config.toml
moe_layers = [0, 2, 4, 6, 8]
balance_bias = false
init_std_router = 0.0322
norm = "rmsnorm"
seq_len = 1024
Below are experts of layer 6 (counted from 0) of a mixture-of-experts language model. Rows are named router (the router's row for the expert), gate (a neuron's input weights, with its number), up (a neuron's input weights, with its number), down (a neuron's output weights, with its number) and show model dimensions 128-255. Each number is 200 + 20 x the weight over its row's rms, rounded and kept within 0 to 999.
After each expert's rows: a language model's description of what the expert responds to. This comes from a sample of Wikipedia text that the model never trained on.

# expert 7
router,217,196,222,241,190,216,232,188,154,206,198,209,232,209,185,195,185,177,216,205,196,179,182,223,202,195,217,222,193,202,187,214,163,241,204,208,183,190,169,170,199,167,161,203,215,173,186,193,217,194,234,203,205,199,199,200,202,197,214,183,157,218,180,204,211,199,170,262,206,192,171,182,189,179,194,205,200,184,154,161,198,211,155,208,228,231,207,203,205,169,184,216,217,207,214,175,203,186,223,180,194,190,235,177,206,209,210,175,184,190,191,180,187,173,200,211,211,199,186,194,187,196,208,198,181,203,155,211
gate8,178,186,233,224,192,201,214,218,208,207,168,202,176,198,182,221,196,206,209,218,206,200,223,195,210,200,194,195,158,218,217,230,183,184,185,222,223,179,198,196,183,211,188,193,214,199,175,202,197,201,190,188,214,162,200,175,209,210,201,222,170,211,191,203,188,187,193,220,222,177,150,193,186,189,170,155,197,206,183,180,188,190,216,191,182,215,207,206,198,203,181,192,212,197,191,196,174,183,222,193,211,221,214,212,211,199,212,198,184,227,206,220,200,206,218,219,192,193,215,234,176,221,207,166,237,192,180,158
up8,180,205,196,192,176,176,211,199,187,181,188,189,206,175,192,169,182,251,210,222,228,197,192,187,201,191,198,208,220,210,200,223,193,203,195,183,227,217,199,275,212,217,217,196,201,213,178,180,160,212,206,166,225,148,228,188,195,193,215,200,175,212,184,193,210,199,187,208,212,218,202,250,195,190,222,214,192,215,195,221,196,200,203,200,224,195,185,208,195,221,201,203,206,196,220,158,182,172,203,177,228,206,211,203,229,187,231,190,222,195,165,180,239,213,216,177,167,183,184,175,202,190,210,204,194,205,208,214
down8,188,202,151,216,227,211,225,196,206,216,190,194,202,183,182,228,210,229,197,174,214,195,228,169,225,206,190,225,243,198,198,203,188,224,206,233,171,221,186,204,177,199,220,215,195,196,212,202,165,195,215,181,214,206,232,191,174,230,210,199,186,217,202,200,221,196,234,200,196,206,211,185,201,172,182,213,240,223,194,173,192,198,198,193,219,201,201,176,176,204,224,180,193,189,183,191,206,183,205,224,187,160,203,188,159,196,173,183,246,208,222,185,191,189,188,181,232,201,196,211,185,189,222,212,200,178,183,189
It responds to: Infobox fields and coordinates. Degree, minute and second marks in coordinates and field labels in infobox lists, such as Date, Place of birth, Coordinates, Genus.

# expert 2
router,219,224,200,232,195,198,246,181,217,171,147,193,217,188,187,155,178,176,216,205,209,194,211,179,178,158,237,176,212,195,216,227,187,200,190,190,204,231,199,157,215,193,195,175,172,232,216,208,232,192,191,229,206,231,163,211,211,204,210,217,214,216,217,210,215,243,204,208,174,225,197,197,171,217,198,213,222,216,189,196,160,174,190,226,205,194,192,194,191,222,199,187,204,231,193,226,184,204,192,209,183,226,244,188,212,220,232,198,202,205,201,174,202,215,201,182,214,265,211,220,178,227,189,183,224,213,225,194
gate8,211,213,201,234,184,196,196,195,236,176,166,201,190,223,192,195,246,181,199,245,204,194,187,197,174,189,196,209,242,158,238,233,182,195,228,223,197,219,215,211,184,172,194,222,234,182,192,194,199,214,179,197,212,236,206,198,203,211,205,177,213,204,175,208,195,197,221,206,193,213,209,205,167,213,219,193,173,216,217,201,201,178,241,182,188,202,191,199,167,226,193,220,196,188,192,195,184,233,201,204,176,177,222,216,231,227,207,192,224,211,228,191,192,227,211,190,182,224,227,204,199,153,209,211,181,231,169,175
up8,208,219,179,192,185,142,190,254,254,181,177,175,176,181,199,228,194,173,191,201,206,201,199,179,239,177,216,186,198,179,226,201,187,200,192,178,176,204,195,177,206,223,189,200,214,231,185,194,208,231,224,204,220,170,250,232,223,223,220,175,205,200,174,193,200,206,217,181,175,193,220,177,200,192,175,201,201,189,214,194,204,206,201,214,226,220,216,221,207,212,145,226,175,193,207,183,213,199,163,222,230,220,172,193,215,186,220,215,198,182,198,242,174,160,201,185,166,205,214,191,185,207,193,207,236,208,198,177
down8,200,221,169,208,208,196,207,228,237,214,152,209,221,211,220,190,210,205,182,229,177,199,223,206,199,193,218,217,194,209,207,194,211,211,217,208,185,200,177,186,168,226,187,242,186,186,153,178,192,213,217,202,226,175,205,177,239,250,217,194,214,208,174,195,202,220,168,206,178,206,184,198,203,235,173,205,186,227,182,237,213,213,209,226,211,175,205,209,181,224,145,213,194,176,192,161,209,209,236,229,223,226,202,196,182,197,190,200,203,188,204,204,200,219,201,195,192,180,199,227,201,241,183,207,175,236,184,179
It responds to: Sentence connectors, word starts. Periods, commas, prepositions and sentence openers like In, but, while, plus opening pieces of long words such as im(provements), ou(trage).

# expert 6
router,213,225,208,223,214,189,214,219,188,180,202,193,224,195,212,187,177,178,212,156,193,195,180,198,206,195,210,208,194,191,172,208,185,220,213,150,206,166,215,177,208,194,222,176,199,203,213,164,216,204,203,194,202,196,201,220,204,211,198,191,190,238,161,197,159,184,246,210,212,231,169,193,176,196,176,209,182,210,186,209,157,205,189,197,202,193,204,187,206,201,190,211,178,195,194,184,200,204,181,148,180,219,190,190,245,216,210,207,196,210,196,236,236,183,190,184,193,199,243,188,201,208,183,209,182,175,187,198
gate8,198,218,213,185,194,207,196,180,163,214,232,217,184,236,211,223,178,214,193,158,168,192,182,174,186,189,203,226,212,183,167,180,174,232,202,193,206,177,180,194,154,162,198,194,197,174,217,207,189,212,240,216,180,181,210,170,228,208,224,209,213,187,178,221,195,189,218,213,217,206,197,185,184,203,241,171,210,236,242,192,193,172,182,206,197,215,167,215,194,206,201,221,194,223,210,226,171,181,223,186,228,221,186,231,200,179,241,188,201,196,199,207,228,200,171,230,213,205,197,230,202,234,223,172,186,219,155,194
up8,183,224,198,202,184,188,178,169,171,242,214,167,186,182,178,222,215,176,212,186,196,204,188,186,211,187,190,211,178,203,153,205,197,210,187,187,211,181,168,201,221,172,183,227,230,225,195,213,203,201,229,227,229,214,204,195,182,219,197,179,188,191,181,217,202,211,187,194,227,183,249,160,208,181,202,215,202,225,205,186,186,173,230,214,218,238,187,190,188,202,211,184,208,206,209,220,204,175,218,144,207,245,209,198,221,196,238,202,196,219,216,224,231,197,210,203,194,194,220,184,226,210,191,157,187,168,190,192
down8,187,187,192,205,159,202,234,199,243,217,221,202,179,207,203,219,226,207,223,201,187,237,191,168,215,231,201,219,180,211,233,224,204,185,225,172,213,200,214,186,196,185,188,200,217,166,184,210,188,221,198,212,183,221,199,216,210,211,244,220,212,190,155,178,196,225,185,204,177,179,179,200,211,206,219,206,173,188,170,209,235,171,183,232,208,182,207,258,195,200,207,207,190,184,192,161,190,170,195,206,205,165,220,197,174,187,233,203,200,226,205,217,207,174,202,166,226,229,223,212,197,177,199,182,181,191,213,177
It responds to: Parentheses and ordinals. Opening parentheses in chart tables like Canada (Billboard), ordinals such as first, second, sixth, articles, and Best or Grand.

# expert 3
router,178,195,212,197,241,235,221,157,151,185,235,174,220,205,185,206,196,173,205,194,211,236,164,195,210,184,243,196,181,193,197,219,187,216,187,198,213,213,185,228,185,171,221,182,178,185,201,149,217,204,196,196,236,195,169,191,230,196,158,190,198,227,174,196,173,244,183,190,208,180,195,216,200,198,171,208,213,192,206,219,164,182,222,189,183,194,198,161,244,189,241,204,188,205,207,190,212,190,180,176,223,229,201,187,204,192,190,216,180,205,195,180,215,174,183,177,226,211,239,234,185,188,234,202,209,218,202,214
gate0,232,215,178,188,214,198,192,197,225,186,179,172,231,191,216,202,230,211,190,199,173,229,198,214,218,195,201,185,219,203,230,227,201,248,183,206,191,213,193,196,219,169,217,204,249,164,202,180,199,185,207,184,167,180,205,200,216,159,192,198,203,211,181,229,163,177,208,207,203,208,195,183,175,197,202,209,167,192,210,187,203,189,209,219,186,185,228,141,208,210,193,185,179,229,212,213,171,203,198,194,191,188,194,190,210,181,178,192,194,192,184,208,206,214,195,213,235,217,191,200,158,219,181,195,166,214,178,200
up0,206,181,185,219,202,211,182,199,176,208,209,197,225,208,189,180,199,175,238,228,243,214,183,163,178,171,196,222,202,217,197,204,208,159,223,228,215,173,220,181,219,197,193,216,161,221,187,201,202,189,195,210,174,167,219,200,175,213,201,190,206,245,220,223,182,143,195,191,168,168,221,187,203,211,175,203,231,188,225,167,180,200,174,220,216,212,189,251,218,206,195,219,209,188,172,206,175,196,191,203,205,188,163,218,192,230,186,216,206,204,205,194,198,177,257,237,204,222,179,214,188,150,207,213,221,153,180,213
down0,189,208,203,185,203,176,215,231,221,180,246,225,214,186,209,191,232,190,202,191,208,199,217,190,217,247,193,168,226,224,182,229,201,213,235,192,209,196,200,193,225,208,195,221,218,188,211,200,202,215,178,197,205,191,184,218,238,200,179,191,210,170,197,214,238,172,228,207,186,172,237,181,204,197,198,198,184,178,209,194,221,205,163,207,210,187,218,202,243,196,220,185,207,205,207,173,210,197,226,209,203,171,214,202,225,202,190,159,220,197,210,210,228,175,223,208,195,194,212,213,213,220,201,202,204,211,211,200
It responds to: Foreign name syllables. Middle syllables of non-English personal and place names, often Asian or Slavic, in tables and lists, such as Gw-ang-ju, Matsum-ot-o.

# expert 4
router,231,203,218,222,175,208,211,201,183,222,204,186,240,207,210,206,208,178,195,151,232,205,215,217,212,218,205,174,170,201,188,212,202,225,190,200,191,193,185,208,214,178,177,190,183,230,182,198,242,177,195,161,217,195,180,194,224,179,212,239,232,217,192,181,201,189,204,196,153,226,180,206,190,195,173,235,214,178,195,168,192,231,233,218,183,213,191,191,189,211,198,222,214,192,231,224,198,228,200,206,172,196,221,171,220,188,236,191,178,191,222,218,246,207,197,195,200,212,195,218,185,214,185,221,173,202,184,209
gate8,188,217,219,199,196,209,175,224,182,209,198,180,230,220,219,207,184,189,211,180,181,227,181,152,218,197,206,205,172,209,189,219,197,194,211,225,210,208,206,202,224,230,199,200,190,201,216,216,190,188,176,202,219,172,197,177,199,190,179,189,204,201,212,191,211,177,193,202,175,213,205,233,233,186,212,195,210,197,199,150,201,207,265,171,204,221,193,197,209,179,200,188,182,173,174,210,226,188,191,160,213,184,192,177,208,216,230,188,182,228,211,192,183,153,214,200,216,177,182,213,183,192,215,200,201,199,192,188
up8,217,208,216,158,175,201,174,193,192,224,212,197,227,195,185,215,213,194,198,219,195,191,178,226,177,161,179,213,205,217,167,185,223,212,218,207,188,205,205,196,189,177,218,222,177,205,214,189,217,208,193,185,213,211,189,214,185,197,221,247,206,190,209,191,221,209,218,177,168,200,184,233,225,204,214,205,224,199,211,199,196,182,168,211,223,217,195,157,202,217,251,232,215,203,217,221,205,202,202,216,234,260,225,195,183,160,213,209,207,194,180,181,209,203,218,210,218,202,224,203,198,241,220,201,226,234,223,187
down8,171,226,187,223,210,217,201,198,200,163,188,182,192,200,214,204,195,199,252,202,187,237,201,196,180,187,222,211,205,193,213,203,205,202,226,201,233,215,195,218,206,234,190,191,206,224,210,200,206,213,185,208,218,202,206,196,222,203,233,213,184,225,165,230,205,187,218,175,189,210,246,212,199,200,196,198,201,179,196,180,220,234,190,168,221,200,225,186,182,188,197,205,245,210,180,193,166,220,223,159,202,202,223,155,213,236,207,186,199,198,191,217,206,155,217,248,191,206,179,185,203,189,195,211,194,215,214,195
It responds to: Line breaks and years. Newlines before headings and list dashes, section markers ==, and decade pieces like 198, 201 in dates and biographies.

# expert 0
router,234,215,236,198,218,198,204,190,185,208,204,201,196,214,220,176,170,208,212,231,214,202,208,216,187,202,210,179,164,172,188,222,187,222,178,185,189,187,188,181,171,189,182,192,179,219,193,163,196,169,181,218,217,205,165,225,196,212,180,175,191,228,190,176,230,224,217,222,178,206,202,182,189,171,196,216,213,200,163,166,190,205,205,249,187,213,221,183,211,189,202,209,203,194,189,222,192,192,193,177,213,216,230,184,250,211,244,217,156,222,179,167,231,216,172,186,213,219,217,201,210,198,207,197,179,205,192,199
gate0,198,193,180,196,195,209,188,195,193,202,206,204,164,189,206,187,186,175,214,215,249,191,198,218,171,219,187,209,193,195,158,209,182,213,210,176,199,216,198,163,183,209,171,232,195,214,212,197,188,220,182,197,148,201,222,220,240,199,187,146,203,212,173,231,199,179,209,210,232,191,199,193,230,198,198,193,191,211,170,195,208,218,238,214,181,202,203,204,178,173,197,210,188,181,212,207,214,187,211,214,193,225,227,174,218,198,224,214,178,199,192,218,194,201,216,212,208,205,188,215,202,224,214,204,190,195,242,160
up0,200,179,189,211,209,197,167,199,225,194,212,199,191,226,181,176,194,170,201,213,233,199,218,203,209,194,211,207,235,180,218,227,223,190,193,198,205,183,185,167,207,202,188,209,204,224,166,203,201,230,210,239,204,209,200,223,204,198,187,223,239,193,214,231,205,189,198,199,204,200,197,198,230,217,246,193,204,214,190,208,205,188,207,174,203,193,166,211,182,212,208,236,189,200,221,195,197,178,210,192,191,224,177,192,196,206,221,181,206,175,260,264,205,211,200,160,190,162,172,231,172,236,183,192,221,197,174,218
down0,213,193,207,238,183,209,191,217,211,191,223,195,164,157,209,159,215,188,209,172,193,235,204,206,195,205,199,181,189,205,247,191,140,202,241,206,196,234,214,179,224,211,194,183,229,176,191,185,185,223,203,208,161,209,207,198,215,198,192,197,242,201,199,238,189,224,172,189,207,189,217,203,196,211,230,191,163,190,208,184,215,218,242,194,222,204,200,183,175,250,207,209,157,204,199,232,195,178,191,174,199,219,215,200,219,188,222,182,204,223,210,246,213,197,233,160,190,207,222,194,201,226,166,179,193,192,174,243
It responds to: Name and word starts. First pieces of personal names and verbs after pronouns or subjects, such as John, Mc, Sch, G(ot), conf(ess), int(ends).